config = dict(
    num_hidden_layers=12,
    hidden_size=128,
    n_experts=16,
    experts_per_token=1,
    d_expert=512,
    d_shared_expert=0,
    hidden_act='tanh_gelu',
    moe_layers=[1, 2, 3, 4, 5, 6, 7, 8, 9, 10, 11],
    router_score='softmax',
    normalize_top_k=False,
    routed_scale=4.0,
    balance_loss=0.0038,
    balance_bias=False,
    router_z_loss=0.001,
    router_noise=0.3,
    init_std_router=0.0291,
    lr_router=0.00112,
    num_attention_heads=2,
    num_key_value_heads=2,
    head_dim=64,
    vocab_size=4096,
    norm='layernorm',
    norm_place='pre',
    norm_eps=1e-05,
    positions='learned',
    qk_norm=False,
    attn_scale=0.125,
    tie_word_embeddings=True,
    parallel_block=False,
    init='normal',
    init_std_qkv=0.0174,
    init_std_o=0.00355,
    init_std_up=0.0174,
    init_std_down=0.00355,
    optimizer='soap_variant',
    learning_rate=0.00795,
    lr_mult_qkv=0.7,
    beta1=0.95,
    beta2=0.95,
    lr_head=0.0128,
    max_grad_norm=1.0,
    warmup_steps=200,
    schedule='wsd',
    decay_fraction=1.0,
    decay_shape='linear',
    final_lr_fraction=0.05,
    batch_tokens=131072,
    max_seq_len=512,
    doc_mask=True,
    train_tokens=691600000,
    max_steps=5277,
    dataset='wikipedia_en',
)
Below are experts of layer 7 (counted from 0) of a mixture-of-experts language model. Rows are named router (the router's row for the expert), down (a neuron's output weights, with its number) and show model dimensions 0-127. Each number is 500 + 25 x the weight over its row's rms, rounded and kept within 0 to 999. Numbers have three digits each.
Before each expert's rows: "comes before" lists some tokens at least twice as common just after its tokens as in all text. This comes from a sample of Wikipedia text that the model never trained on. Tokens count by the router's weight.

# expert 12
comes before: " the", " a", " his", " an", " their", " this"
router:532491483479517503469520507464489481538477520495554484497469472480486500494578439500479485506472524476486497507543524492500511507549512522498524472514543530527473531494500498506536491477527506445525521476511551479470529510528493471509494501525515511491508438483542530498468492541493511545522516517460507555488464486491523494505520459500493516520489493499505522469529510500472510506486
down8:496541492522536522536509499527516557484520508510459519481470470479482495481517475533473466492511533516483477538522479514497474534479469482479489479510522490554529458501509483459468515490473519500515524471493463544449486492483493461507496485501523504557487522522503522509512447514466516503508543472538503494484531534502505533530498533469503498578489497529511491500482516522473504508480
down9:495520473488520494460503542517458529486465502528484457488518497474518483484492513462517484509535468494506475448516475542479492474491487491510494523530478561515475539516516449496461489458521507470492455470520481488502510512500505480495493460491542478518512501480505497496482473475486510495497534488453529503503548496506490517488478523471553456501506522552561492466515491524478539471517
down10:479502528504471541547506473514518453507497449502473474490475472511526469531531535485485491504524465498515459498461478509507452498464496434473471475489456506494505488511476508470505555508502526477487476487515519445533501450505523490530476542540501442527485512503463485473529503539482477501489525504502482467489499483513516481481492484526466488530519480499465518500469509489476492480517
down11:462506510491490513520500488489481534507553513440469474481486462477482480485503501482533531491471507511463478458495502502544485487528488495517490489539502498444458512484518530508441460505474525549513522556490496510521450504500469496460526501467540477520461485529482473482531520506482540499529501507492449522481484519484503495517502488451488486499516461515475512505500518521478497465462
down12:520507463490472465471491512546516486483486493500470538460512509498508542517487479485526518546495486457484570478472501468497539476485497474527526477518504533533463511525485527513504473519511461521510530480481524486518542496480542500438478511493520516471447528497530500499512530544515513512492486521492494522514494507501521481508504495520517460567490497454502497499502476537487459546485
down13:478533525498471513524552512494525492506535517523537547530507520521495535488532503500558521462490479490523444497515492497472506460506509465507519483507508506472476521491498484505520533481483491468537513516475458505463474506480508540508500487549509483503469480431517557516509475513490484530513473561478453510524524477498512507500482476501500523531495496438466480507500471509494467503527
down14:502469468472509509528479540492477472495531517486495493507531508462515506508536514473470503536536489534529501509530479480516463492459520461567503488459494458480488511498499519519504490507489457472491490487513501487508497539493535486502450548539519535497504505520486534491459519518451503529515472513505518500497499514499502511509563492482476510516472533493486529515477499527442473576523
down15:498513513495457521523484474510487535450501517525459511516499484499511485493504516476506516504478495431528505480451495471507457506493506487472488536514500452458500530534486491499452525485470566512518468541470503504510472489495492515531499516434488498464522479493556489470510488451528524487513480496451469496507488485492528470474486479489538501521495515516534507506485514454460477501518
down16:494528501503572532510490500466494447488570516527510530494530513527474521490489472494491528483493527544508533514551501488494488530494467519465478533546497461471557538488539523458512494480484469477519532482489501493490475478496485454528492486530533515516553475499492475497508476526490528485534476517490496486537503488530482487501500520490464490486504506462493511511535479524542489487499
down17:485506479521481524485498478473500457530535487499468563510464519513498476479510494504513513511420511533478514508523472488532501540538498472534530493471512456508449487479488529525513483481491469510502473509514443484487445512532525507502511508501492479489475469476471464496553488501508504502475482485474505466472506448528488504496485481471517464536489520464519486471520501515513449509470
down18:488480521480505486475513516473454497549530497484530459479475492511492467483496523458471498539517524518480489498487463498458530513536489466493448529521528533549506507505541491484472502479483512509502494540532501488475459469472494524545491454480499523491471479519483483490482459529476466480497487505479476525519490544503488499461458535507536498493491506524514547481505503457439495530504
down19:478514518480479569484527488516508521510476467487525501469535451549485493554520420487455482515476495475471510452515480493492498506545518449501532499514493507483464493501492457511495498517492511509476501496463489461546499529508485503489515502465541513498511507534511511484500507487486513534524488476458480469487528524482524499469459469510493505548504504519545533507466478509508531514496
down20:515514469528485505525506540505486494508489530495521492503511529467506498478497486488443482487476446470496477488494518477509548499509471524550514496491526510508542508502455466496506512449473494531508514512496472476491464458499513463520542531518508518492496523526457475464483473421463478512432503494543498471504471456475494498509495505494545502518517491523493532514539489505481473471515
down21:515514512537508515550508488512463477517443510497463465484498465462504482512506514494469506513521517475539452492541536518514549527522480516544502486473531521563502481496485469502516503501489493514488488471520522502512476477535502466509520489565522518491524477490537509503499493497520514516484554551454508520540472494451470517459508556501510482491500488531490510498459507499508524489492
down22:492518460495499512477487465516536502522463474486533533485495487544548529467506482482551479465507517537523510480476505526542508482489482524510484502548492488511480482491468525544517473516520464460520478477502475512488560508532479514479466509470510488488479518507530532462543453525513537495521430500493476497489449538515503482514465518528508486516526496493485489499470505470491514523487
down23:512510514498463494587467563475446502494525513531516497464491518531531502502504504461511490518490490505537518478499473514514527513557511491521488523513486514466491499527502495522485488475533494527510478531492514489506519543502518508528482473536466554502547504444474488532475533533493511524512495485529529466499475460518512527480516465499491486535489491517521472498497556521530516526496
down24:482483503528483521519479505486504456528505511506528489493492492456469525492513513497525508510514517567429513486499541529512508492529514487528482522524500522417507441481481483524508519513509477535497462489504489532474521470476506478484498480530526500521501508492529473455498529500510527538513476504476484526478519491553471506518479507464482525472485560521451488477497503498511478466468
down25:486483483482479482507522511504458480500461473451475522506501543497515497484515529503540536526526473487467570517485452484522478454472496487466481512523505519484529497521454497484481481526511496511514480516474459489492521451531465545520477458521516522486527500529518490570476521488490498466493494504505521504477522514507500485485490483489466482536500528481504531497514521477500434481547
down26:503495460511502479514476509510493460486512547470481516506520506515531520524510501452542484504488463493467488519467534499478480534546535456522473499515477534533494489506466518504463526502508512512487502426507525495489460515502463544502480476550500495508513505519526550546500529508530507489504522509490530509469467490490502483451539525523495462483527504487521494539493466515523449463501
down27:471508492503509471503496491486507478528532505514502504521516508490507506522504497446460502517475480501487561525493495487465480502513504470445510518518453482527473507510501501518474513503474481435552469468506500479548549515477511500545506498534481504530471492455532495497473528510479543532471484507506530529456504445474501473508522499495477488507534525456486453520458500501501529455495
down28:499499474487463492524500497448510548468490505509479486542454495512529467472443517499476547538502503454487470508446509482463507470498490510468492496508500508472499507493536544508497488502490529520522488454473495499507492483464549497485519475470485483555483528484496482531498493450524495533481482446455473526519498530467546483486514519507519516457494516461469484490505507472488493489486
down29:478517473504517472518506436501515484448517465500468526524518520510475494487539470484493517494505467515526510516447484512446534539493492522485512514491512461466527512501508533527526527503494530530507531488470492507513472518550512478527521511446491511542513546489537520493527464491490482503497512524493474497510519495474545482466493472496451511494480468529512466504454553479532476482505
down30:504486532502499518561493500490502492486466527534494492490503492478509456487500508512540480480502514532502548476523539519482497493470505499481496512504485519496583476442523495512545511536525477484445505479494509541520510510521467488508471510518470470522538544517519479510526469481451533494507527510464498511510488530488505524474484517516516549460547514512443485526516494460513489503478
down31:493521521501507489470479495479527504485465464527530492508448510515502486532532507486496483470484527536501454513489524483518562510532455466454484522520493452499523539510501504482493471527498539520480455529465497507506523483508484483520530494523516512505496511538504511527486515534490526469501499533512512546511529450471452507495524503495486517516557520520464519510505553478495435502521
down32:533530481536474503504438462503490516494507468482493515506508519487499521464473508501513508517502489471476485546484496537470510487517467463487524462527492467464484502493485481497479488493506484466524421547529489466500514502537499490479512522495492486513538570481494479472466516513523483486522469505476462493468520505505533483508491499454491543494468475452523527528468498545496473472523
down33:528515543505476502523542528481504515484484504543498488537514458508453507469468570486544479517482520465525464463476485477512507512484532488541528475478543490505509494499492539502508467523552517525544476497514511521478462490507501491515491533487432473477479492484505512480503494479510477502546482485491473526466516491501558474485509521462482514509525527501471475463503490480496525528490
down34:493529513551464472488497490502467511495450477515504514570509521520487488476497469474522530510500476494535466505490541506536484476473523487491516509482549510523525492453499537504511501421471534467518506490450461517489502528527520504536477510530510510479528502454521511474521510507524494499510482530494487468487454537499520529491496487540467508512472528491486515545473531513491467495497
down35:504453515499473507511467500502493516502511522526527473440522538478504512456469482477492565514538540538503514487500492479481499508491488467528496510536524494449493502506509542463513459492487512460529524476518524520520509480495516446537476484492494531480495486492506502506500493451483506460522464485501469471458507444522515518523499493541494468494497544492468487475463496473495535547487
down36:496501467508493497448454534551510483485512475533480510524487456499531473527464471504528455525489490479511518480479453462486539538495489496532499518499514486513492484491519495508514464465476531504554495526501538473494474461472515489519496494509545444472486482515521535514503490565500508515526504539469521447454489510492510538487518514487533498482503477510512511515474497537476519510474
down37:503492471506502497510531506505528527518520493522481511541528485516463502533493519512460520492511483526520471500526534516484501518499473485488462473498489477535504489438517514550534539517553512493456482481494502464515516487524512515473527539525499534480490474498527521415482480503505480481520520505508521509513538523485512465517479520469526542536452535507543492491491491508548476550509
down38:482493497527522491493500533473513493549499487506524472471498455486459492487514485482468505507512500506499479554519490495483499516502508491499518459483490539518507452551505517511493460471519477461478509474476499476507543522521539466533491491496476521474498483456510473465510463473509511521488521500530546536468526492480533461491490537556452433554483484495505492468492522495496542487510
down39:460501518504580530524505467492515497516491501515486485530493488515497530460506501540485487510505528513468461489544438523503459509504533491513525491511502496513516548466477486497485485480482535518521513520460476480474456518536469473519472472513496429512498494493467486519468491473470494481534517490517513509472515497490529477531532490505499504547502460538503453464519452486510514497492
down40:516525492559448458509460474491478494490507538520429507467509514494473543482505522455518533466504519470487465467548460543537532505458484478449482473525472489517509532510502525502498512476474527473500500504504511505502499523494434497531475516506481497494561461488523495515522496509511501509476492482461497474497478487473504488478469490503493485486515495482500448528521503525476492498519

# expert 9
comes before: " |", ".", "–", ";", "%", " |\n"
router:537498482489501477482504501507489481538481518495555484503468467493489474490581440491488487513481526492478477507536519474495487512543516491490551482495553539539479514489484502501507483482515520461519503487505528489454522489578484485518496501537514513480512454464529509490488499532482513550511494528448494558496466485486528495504510473500486509530474494523501521469525513503479514484488
down9:504493549528547500464513494472496490507518499513502498498464516512521495508508506465478499479494525538509490501529511526484499500525507516466505524510540540522435502533445485472522514535507483535497533530522464532522466516528504543524451511500507508480473540529486507516526503469568525496500485501501503519483505465530468484521550471525539509454527523490556507528502504484508463500475
down10:496493488459538493501483516500489515506448500503487512471508521500492516478517473527447515503541448497492522542503524471481474524519516503528518457488473531571515452543551516481539460491511520497492512486497473499526535493480483481469504542490495481535466463465503520507521512503503468501487501489480571473471489463496467517524516506490513507520480533477495540501495473524474526465521
down11:496430552496540517479486513502510479447484497482530508509519514478535543515472471468482470489523544565510548532503484502510442488513512517514511505467512470512492474525470484501508506506465473480467488474520516523504505513469501482500520497490511505532432551501476476515504527478512521476528532482518533506482500463490507487489488527496504447515509474503501519535505520491510547472535
down12:468501554502506480530506520501468504544490458509489479508531550491494504457474492488463485513518461521483487536488493535450534483469509500512495521473473474489509430523495533507510498511520478494456512507460479500485489505523486511511510548541511516497490500503534511498478476492471490489547491515491545496506500490505460553531477415467533493481513519469492482504490507458503481529519
down13:492505452497480498450495529499483494468494500487515502509536467538476504503523559504442481515464508485491555532468492523472507495560494519489497517498541477508475496478545472492476468496520520517513453508518508499538504507484526488474476481510468483529478487523497503479546464509527534505461487494490490465486492545450526518465522500544536465481487512510538510497557505510520491523504
down14:493488470500469477468471517496476477512503537482499499497553514494509489524478496475497483529497463495463467555539481502472477500495507506458543500491565492506527445518520518492523519510472500494499521475495457453520520526477517455487511492540581507518486534484487506490527484500528545515526503536479505508514518550489514510496522529505457490531503503498462502513540488489503525479452
down15:500489463507512532498469492488470476514516493502502558478480512523496507506505508539501494537480519512480544518521465472548520506487504553465438482466572501533490512542481435541466494528498488468531544491518511515485514518534503490541515497503511431515503487485543499479517495531499508521535536482518479503479493531516523476492539510513483520533514474513504518494527524501492507502498
down16:492495547511472529494469478540495462524457486489469492532482482484494457502489505518506557498528513528518470511461505493491497522492477500502503477489471479497453453521481506492491483472500520416459522507520517522459452506530504482488479487490493513470519494516465498458501531464513502499532516504477531486530461549522514508463481500491482505442493502493556515474518495488504482457528
down17:497524542483519523502507499463464514508495495551455475525472481514493512509530456448468483492456527476524507500484496494474461478477469558504511504525513473460489466470477501497523505504482504505481501483474479485527520479507490523497478448442495529517493502494494537524488484459524513477528513490473488532499465442533504484470493479489505500472528488513528503468495517470503445453549
down18:497486494483532515490506532550502518460526452501482527502491495495442490515486472525488534445521499481536500507511494517527484498478526519466472483501490485465520488537488502458478476519462496445498488460444507439518433469437512498515488512543496521502502521500496464513479513461506461508479522510524481456501486481490522509515488487479457511481500500501514486497502501471476511529454
down19:476507514507491495486455514513489483486514522508507497478442515505539490499507527526543515493510466475508550501552482527519521501479483481475514558508547473518461535475502503518530479533535521481450481474519501524536530454524536516493493499499513495503494501498488523457474472519473478493513527458552497446507472516491511503517518514507501505497494449491573479504536532523471479484489
down20:468451513534499504487520505476552501537482483482490504501484515488502457496564523513438512426496510484521501504468496551498528527473521480494484494506466514510492460532505479494468513503494513428504459507474537500473506474522525447474516527508540470508514491515487516511513513500468528513482514484547513540492536480510494518523515522508515520505460507526495515506500488465526514545482
down21:490465500461527497464512515485493527508564481512484515505502427522460479461501509574449509509489493505523519504496527500527486515533485467531513509534514511513496508524465519482481509461471487572486504475518464492492503495502519498487464445502506487502482517521489531496536491506507496466493509487478501517509513484551461504541469529494485457513508476510488456474450494488499476530510
down22:513488498509555453507516486479573517477498445478487526527498499523486503529502517532507512468578496522528490515498503467535486507532503532471489456528478490459508465488511513512486479514485505518541506510516493496482495491502501532521501487526481481495501526527490569480505542511528501516491505466507508482518461509490535415517508568511489499497529491498503531491513502512503506460505
down23:502517438502513516467518504493496497525550481458532476529503482481473477473484486442466531486555466511512480481521521485530475468520517517474514504451503504493493525535491444524510447471500485492506531528478509469501529502514486505526447526522510474497523521465490479473521502482481490486510482510518541494494482532465505535482456495465499505490530534500522512492524552540482536487502
down24:464532450510489522471501506493472545526487440462475525556479509510497496504465493516441493462520466506531480510489509441504503564491519495463535529527494474496525477522497510464515480548493548505532486490536530521522481468486473499469496480513508528498509505477531491479495509514490479529470488501457467505502531501520519492467476500493508514514550471500482522481491478501503543470512
down25:472524488500471492474511488477488498480529473515464520502521564497485506481489480493530463484530496528480519489508471534506563531505506487549517522498467526477486525503480498569495566476487498472487530535526497517506474509528494544506475523532511538501533519476495507513500481501448455517485485516483482469523457529480540507477489516505456513510487510475514459482485522540527520509530
down26:482487456542491467483506531530537500522451499453502524489470509421474475518502506468505485499469489493491484548492541513452504475528492528498501497510503506499499493493506494504490462499517523524513509495490512518502534506468495458496508474485463454533532496506525462459493458487477552485509489504521488486513483513507497470472541496515435481473539545551497520459501515479499506465501
down27:506502480496478453455481501455489448493478512510512494473542490478529526483521528509483499537474516524482492539478509503483535505479509520526512461489474569525504502490484472521500476508504472530484507456527499490482500525501486527447479510469479499480459502454528533503500468551476479512509514457502524506521462524464524511509524502525442471543473516497481478489509535466486534481525
down28:504519482481498506484464511497449512506484488466490508499528521517525527501530560539532476460552460480541477500471527458485524518499518476488475478516518516496522455539483521521520531501484502500476502488487512572468506520560495518503456525478525482495475490491495562568507514534499528455490509494468504521465478524492501473490524490522482505510488510504523501485481515478494532484510
down29:508536480505519490486470498482521477516506511512499498506462491521489531520520563506477442525489497524496501521499468522470476476495476508500548530531473499503442506496487537471518466517483477507520525469496544494523507516538484475495504506500552486492475495480456442489505546527491493504475517535473529509493510502504449524517506561485458495503468478537512486551511512519493472559492
down30:476478522489524539496518468498507506509505504472519501500464509499490477499546495465504456488476515483507492490448496497489484483450476519496492520521483536506497584504487511481462494592473463505517497480513471565501496480509481476520459469537520506490475510512513511459465465459495534453503495515504517510498502494486490493477498498497518481525511524502505564486472493514519465464529
down31:496515503563459501517484469541523549542542488465447531506448483499510511477499525470502504517487515524534467519507473494448490502505536500502475495470536456494511500511519515474498522484501515528534524474469518507513495473486520479533516481457505557474544503528486478528542553496480477525462510460506471497480511494495480521502513519510483492494506451475520501472500490502506517459473
down32:470503529509475490486483546459467507474455531477481487471513534480494474485497461507522519484500526503471508422493511464518532462495526476521477497471490524493477510480503494512521520521510532461497499565517487495485496534480526511540470478512521491472547475519532554499450478536534494522508449479463509539498496517507479503520523507508521472538510507521505471482523500476523536497495
down33:454552536496512470501518521427453500514530515530492451514543499504496489491473467514475473499463483449478514510519513483489520512447513493496476461502477513523555480518499504506538469505480491479502502499466514485454531476497459442494494486492498524514539482492519525454482473476522479476537478456508483462473522495476490506522506488496520481476491516507498542491460500502482512475501
down34:564495495450471498507519489486502460484506492536534474504478524446518520491524514497555538494476464492518464485529510527486479464472521507440528528518466458473511468503491469483535490465528500529500529467462524512477526487464510533518508520507501490486498500494482544504511526503513472510478459475512533511451482485541549501520493499454472517503496482480537484521511491523508494502475
down35:493484480492465492471520518472449530520500542485504471454495511497484502484520485520481494502523486489492450508497486456539518515463489489515541479481515512518501504497499538473525503496503517511487509478526472526492488487479489528487559514506447474440484483511525512451526525513492498554487534464511463500541501535432524537507495470544492480499503503487535474539496468463500521475531
down36:526493494478481485496455496466497455472517485515514522538504513474481525476504486486503484527517443502465452490481548464522494536493495485483523516500472500566518474567499529532517502474518466496523446507494483483470500493475528502441526531555513472511494449492504520476489470517467491509492525534511479509501479513484521482524498534530481477518502488519504535512453479499491525483474
down37:487498484496528516510493523514512478517495515512472516505460495533509501486452475539496475514496509529523499551498490518494498515441492540526506515499471499480454481480533456508529533550521506460532492517512501486507524487523514495500588435508482467509483548507540505518479542492538504553505485513477479473509537500522493508509520523504510497456492542494468512499491524478493495504445
down38:513485540530532480471523476495507505518541522492487493540551476463527537488522520489483483499503484498483470442506504519518547486534467495523491499532523510513505473499505475517512515536478514505483522488542481500521487446532493468509486484512507529511495440530508478479547482465503534500518510509536480508526456486569527526518462490489502499450470520534474512498475477531463530499507
down39:468522494530479480473515457435501496490559504566466479439502505485431480498514461513493450528502523479491492485486516527520495501526504498513512497509481532514500505507476465546483519519506478510499473543547530485534512524511541493481490496514516517482446505511502485507482477481499478483513494507488485506484468489528456502511516473454525513457479484520504481505510447506497459527478
down40:501492524495489509498502488487499497493497525466500487471490504447502501552521509501482468529534475495544508504468500495504556492540539484465480531495542524465504491480519547513526505491510550497519500480442527474501486525488508515533535506492485437520473526539559467465549500501495509479494497494507565555508511528466496503512494465480532517500467499513463485481515506485486478472507
down41:486485503507533497499499492524498481519485503477478526499473483525555497490454537529499492483515488457456487554514524489546519483515503490474527450541500463505461515495543434488470513550527531506490463506501460533476510477503461488530516498524508473486486490519531518533481562501533487491491474492493463478485484486509499465497513498505497471460524498501536477522476494529509554467512

# expert 5
comes before: "-", "|", "==", "The", "===", "In"
router:548486480471506480489519512497489481522479529503552493511479471489489488496585441525485483517477518492512484506547538500498516509546486491491525482498539525540469515483484493475530492480515525439532514484503537486461523498549489505513493506544517519499509442471527524495477490544483507551510521531463505562486485486499517500512510465509487498514479499513499525464518498492486520515485
down9:496483494501475494501505487485512464481453521517502435471511524495494481476470476499466529486487520528514511519489517501509485493503514509470510496459532467486492507479467499511482499477503490494467551521470505478515475475497463495474488500521506480501523495501440471494489476510469562500544466473442505450513468532468428446467492479519486510481487468504480488508467499506431501487501
down10:514476509516485478472478464525506481532472535492486487480514514509522443524523478516475505507497518467505490523501494440475517479492534499512515511480512445503495509487521497524541473463502515473485490505501495488463538544502512450504493478456472495514567481490506494494452465503499494471516480550487540501493520520500567509512478523476488488476520512466474513438498563496534497496482
down11:509462506494487506459511483498505506451460518521525507488531515491525511473508494477539519551537529537466515549469536511514475458493506464483482486494502510518476512477536504522502510519501457489522508491461505479480502526490463478456513521500467533508514507493493515519511508476479500475490516487504467560470506461480532551540520491497539485485497492529488550476550489458503506432491
down12:569501504550486556484484491488516463512507478480494516501527452481528494479500511517525458527500508479517457466542513529534506478479522518474514491460469477545477462500469465587495509460519525475533511505491484498521494481511473490490506491493442477510511516503504493483495517503503520482465508516474516513488519527522533509525446440509523481495496490510495503478473519485515497465485
down13:496505547467475503483528463492542539510478453542526520496477504521508507471490490505515502452489513471503491512443519464488505513476509483498514466524480526492490496446483516452523488473498492468533488528455509556487456505502499516507493464493526500503506465506465491506573477482483489449523478498502456469463499523466474503489475512455525501508471459493517512489464502487520491470487
down14:504514520489485506468547520503511501466505503539486483503499491458489486471510548484447563539483495537477480472495446469510498516520503499466482499536509497534459508507509524475535473494535466511499495445463485507472467483478527494526475512548501492492493532552507491535498510528454505514524487497542497467531469491519472520540476476488489472480502509508527510509519488452542492509472
down15:532460487494471522467524508477505477460521538523465504465487499533444505499483551485524519479499494479515511507510531515502496484507479504511526496527521518484502501534494432479497508483526469541517477465507524515451495503523501495493525500553465508486472463494486498464525470550460528514515481504471434493482518522505539486496517545499461536480507491502488496475549496483455517473519
down16:531544523480561501550492472524505475483507529562526469526499534510509487508492509524483500520489442508534490488487500483485520500469468467480463537565523504496506517493473531463497535527502502467541462520490510480510499489513500484530490533481485472509511528474503474503496499495477534509495510511474489536461464547532508498521468499512483468538504512482521528502534494536518501444528
down17:517523545492512521463502475568488496489496471500480487491501458482483503489492516502463483486504535525525474512502442488510498470526517488500518521505461517499512467525463516513502509477534472491546502521481490506496489528488499507454490470496496520544477518535497510523484502476508458486523460525435531477503505488483514499478448427541492484489498525499481523491463480473456463506446
down18:484504515495486490504497504538499516521503476491459531501485525534526489509540452495463507454488504476498555529507466464509482494482504472485496524498520475430487498549479541460526494493502476515481524521520490473461498479503573509473422485530514471507475482489469507504487475472515480500476497499513511498513475517485522497439493463548534492492510466477515486539498505498494521468499
down19:519499474459519524514503475528509513570503487473541487503531507490496474487517492479523501503474503461544501491555493505514505448506493512542496515497462479485468545510484523493541552499516543517452519469519460496543465484506480459505529519545489557487481498520487485512514508523517445477463483449520506486513489496503500490489500455501518554491512482502506480523472501499505468501509
down20:528491504479488526484487568512489523493484518503530498500528518530498488486533498524525481485532503508432498497517483509479521518474487474487505501439444518529429480479484485503524508470501511487487497520533503507542557455510542465488505467517514507497500498467507479527503479503522489459483519535530494493489499496462483492493558493500486506478527457540463475524528481546542493487510
down21:495507505478453512502516513502525483487464525496484484498466487459486451481522512481532561540480513479519438496525462500475501501516515497480514498500526494467484497482500456546509498501502497468488504502523527502496532449456517520513548492517521558525488514479481517489501488471495521503517535501511557497500444511509508529543537476562478453516543462495514508486503494513537511507503
down22:503488494498521515511509552485522543507465475502526465455511518501505521449490514484467509508547526516526514524501473472497498516471509467542517466514477482528494492512508527519508476505500509502472490540465526508470482539510508485473508524516513496494572514528501475483452472459485476524558486553449509518544511520521482516467477500462505487501478509476511566523489510483505526531493
down23:546467458471475517469497468458516477520504539518512498516503461486535500463467497498503517497543451462487516491483443489506477454475480471498489497506475557528486498529525503512487497514502522533480518486449528527520495499498517504477463476519433500467488485526467479516476475523492494499465485477497499451490500542491521475496480508521490479512467533516492488542466503529481524460477
down24:501508524481491516490485487475472523460522503515518519482512481510514484515494497526489475508480512499453465483475532506494490485444483519557498546482507513463472506488503525526520514480447493487519460503465487539507449546483509489496488458479486522476509478471510474504487526504463485481530462459453452496514479451481475461477490514496524529484479523430485523493469509472513455507492
down25:479476508479509536469493544502472437472421494490513495492480490467487491510460517537437534518542479522517475499488503505487487507500455505544529520521523504511502482552515476560468485493507546490491486512477511490508521488473517478540535501536522485480487536505502513479506497503498477518508513491513489510485488514503505537523500484464490461515517486450470525490515483503539500562466
down26:492476517538504499490488531489503519526543501515535440466506517528484463507507489501549510460522496431508526479487510515478436488507523518494497502515514506465524473512502487427499501537478452537475469513508487544509474517508495457474494511502524520469492509489512487481498487505523476466516484487494520435466523468519506518484528492493515514550496459469526504513493474523531527508530
down27:522524467499548540486489504500487479524569464516490501504510491486505552518487465496499522474513520510520515519526508554487508498504497486525530514503503521518508489498496496516548493525526499507530500511472507485495538498483479501451489457496495488467476496495500556506532476477506450532535513476505470504483518446560575509459478511547545491491503513464472476498528508527483475498488
down28:535464520489490505522494520522472515495487513501544521488458497483476536528523477513485455484502514473548499509488467493514485482496527496487528537503481531461498503492442504469494481491484509530517512520536515545533478503481502524500552462513505485523519543544504492512515544458549490505501487548537497478490472530533479477497497467576520513471489534504494511525482512535523522480533
down29:454535556498537530530520501455466547529478532527506525478488487482456501485485515481503493540484507468521505513458460518534498494496467505515527515546469521473479520502496536530487515510445466474494543503493506517515529516498521482517536532513486478539529510523522525536481489478470495493479533533510506539517457468499438498524535484507525505486491531491484485510482475484508493500466
down30:498517510456535469506511508514482502504451458504529510523507470500516480519517504494493493499498493470505509582508499463475481543455485498509527481541449515489510496514523483512499517495515493477497486497508492512532539539520484483459512489530515515547444507504503510562472511433472501531498483473463464473486525509472530510488542502500451519527487494517508490521532465461508530497520
down31:506495483482539530457448501472533473485474542498488442506482451505527504502484505462497533473512517489526502504537496528506483526531462538468539532551495528476505467543531479492505509491488520464521463465507518494465479486509495494540515519536472530497502483538465517496491479505479498565503497500498501511530495483497534522520485512503503460544482490467500540513524524451497531508498
down32:500504536545536500487499502514522497505502503479525483538540534492558476483507505501495487517511477478506459535487511510487524534471468511529486483489456503505498495466536492451440478490496478512518528516503563499543520491529508514502516449535485540502524509545517481421492508522500487462485506494531462520532472506527469535479534541508506509503473511509503485491486495533484520529471
down33:508468503503529519491539501491509469509556519444514513480505524510531545517484479490486504510462490537499485446495519509496533533488499488499478562550532525515476476497463528456511484500474459505499500555520469516478504486476476509504509529501491481496488466495535491539453473466478540491466497507518476481519500514520521508518507464485481486446519540477510517543491535509494503449516
down34:502503542515473483487463474539533496514479494498482525492517486440505473532453525442483503526470502482526498483468487495523497504524478494492473531509499516470493512508520521504469527439513489531554544535502471485493508537495465495516491476480506497472513515448499473483488517499478508450458475454478527466553519522509529488478495510465514457506497501454496444483514504513521501482500
down35:533514478501521487464473456512504531488527528524497537508446482441503596517472496541519469498495509517486501504473550496502512487504468489497545495522516479502496518507473468517523476487494505487507510497511494497479507528491500492487506492526467463491491511489486501495483552500500581524498501509495503514495585497469521468469527509502463478508484503516510497462502506507499553470478
down36:520500527502482455517503418494530451505514497503496470517517507500489493497497529491527480517487500504482506504517529510527486459532514565473495494486544486491479549459525538460467479504540525527483522543509444525485493586497479504493494482482497496487535521493494520474540493488512501489535504517473499502513516484509510482498521528479507577482496479505507514494465478471521478510512
down37:544485555525502464492515499524480499512513489476502499524525498520455560496517447483518470489499526486496501500505464482483502497494508522540490462512554526570484502534490500500534508462494501541501513531520481539510467530511496492495474492509497501502505473464477467511502506498504437564449533494529462485476457475484548511505507498519545481490499511491537539507515510509503502479510
down38:507496467557488475472487450519496504486499501441546496505496541495541519523524492517520480492448478482524502485495496534500465543492490512489499517460491468523533512498554529485489526513497523505479511488495495500532479505546530479464459448468512503485476502487479503537473511481529542529439534521498503509519497518517541468525499500464487469544499550481483496513462493480492496484503
down39:516476510539522504498531516499490500469491555464486479502506508480532523484516470489491509498525481507500445538514495495534516536467507527470498503520545468509554509469507487486484517484496472470494484460486545529456535441514513500514499471491517449499486527487489502500529499571480501524526505478508454534496500458546495493469497548537463491472530503522492488478504471487485526516480
down40:483504463475491466473496536491505533441498431543496543528536494473505488534534523513526517526476487543517512553496539452532516525533507518506478503472484491491505507530479509502490486498523466497480520484571469496495513497496489495452525500491485526483503511482487495504511480513500509498498499517532495443495511486495531499488491533515526498536546517457521541548509485509477521448510
down41:543494483506456531497529501465485538465482491516492525476554514557551526504511510528484497434494471476497489481508493513473511479476532468484478487513506501517500488494527548499533477509495496481478520476520518501507455503471514498538501488494499463450471506495505515492497494460485518481518479483531510479542498496487494512574494509564487484495522526488491528494495519545533451536534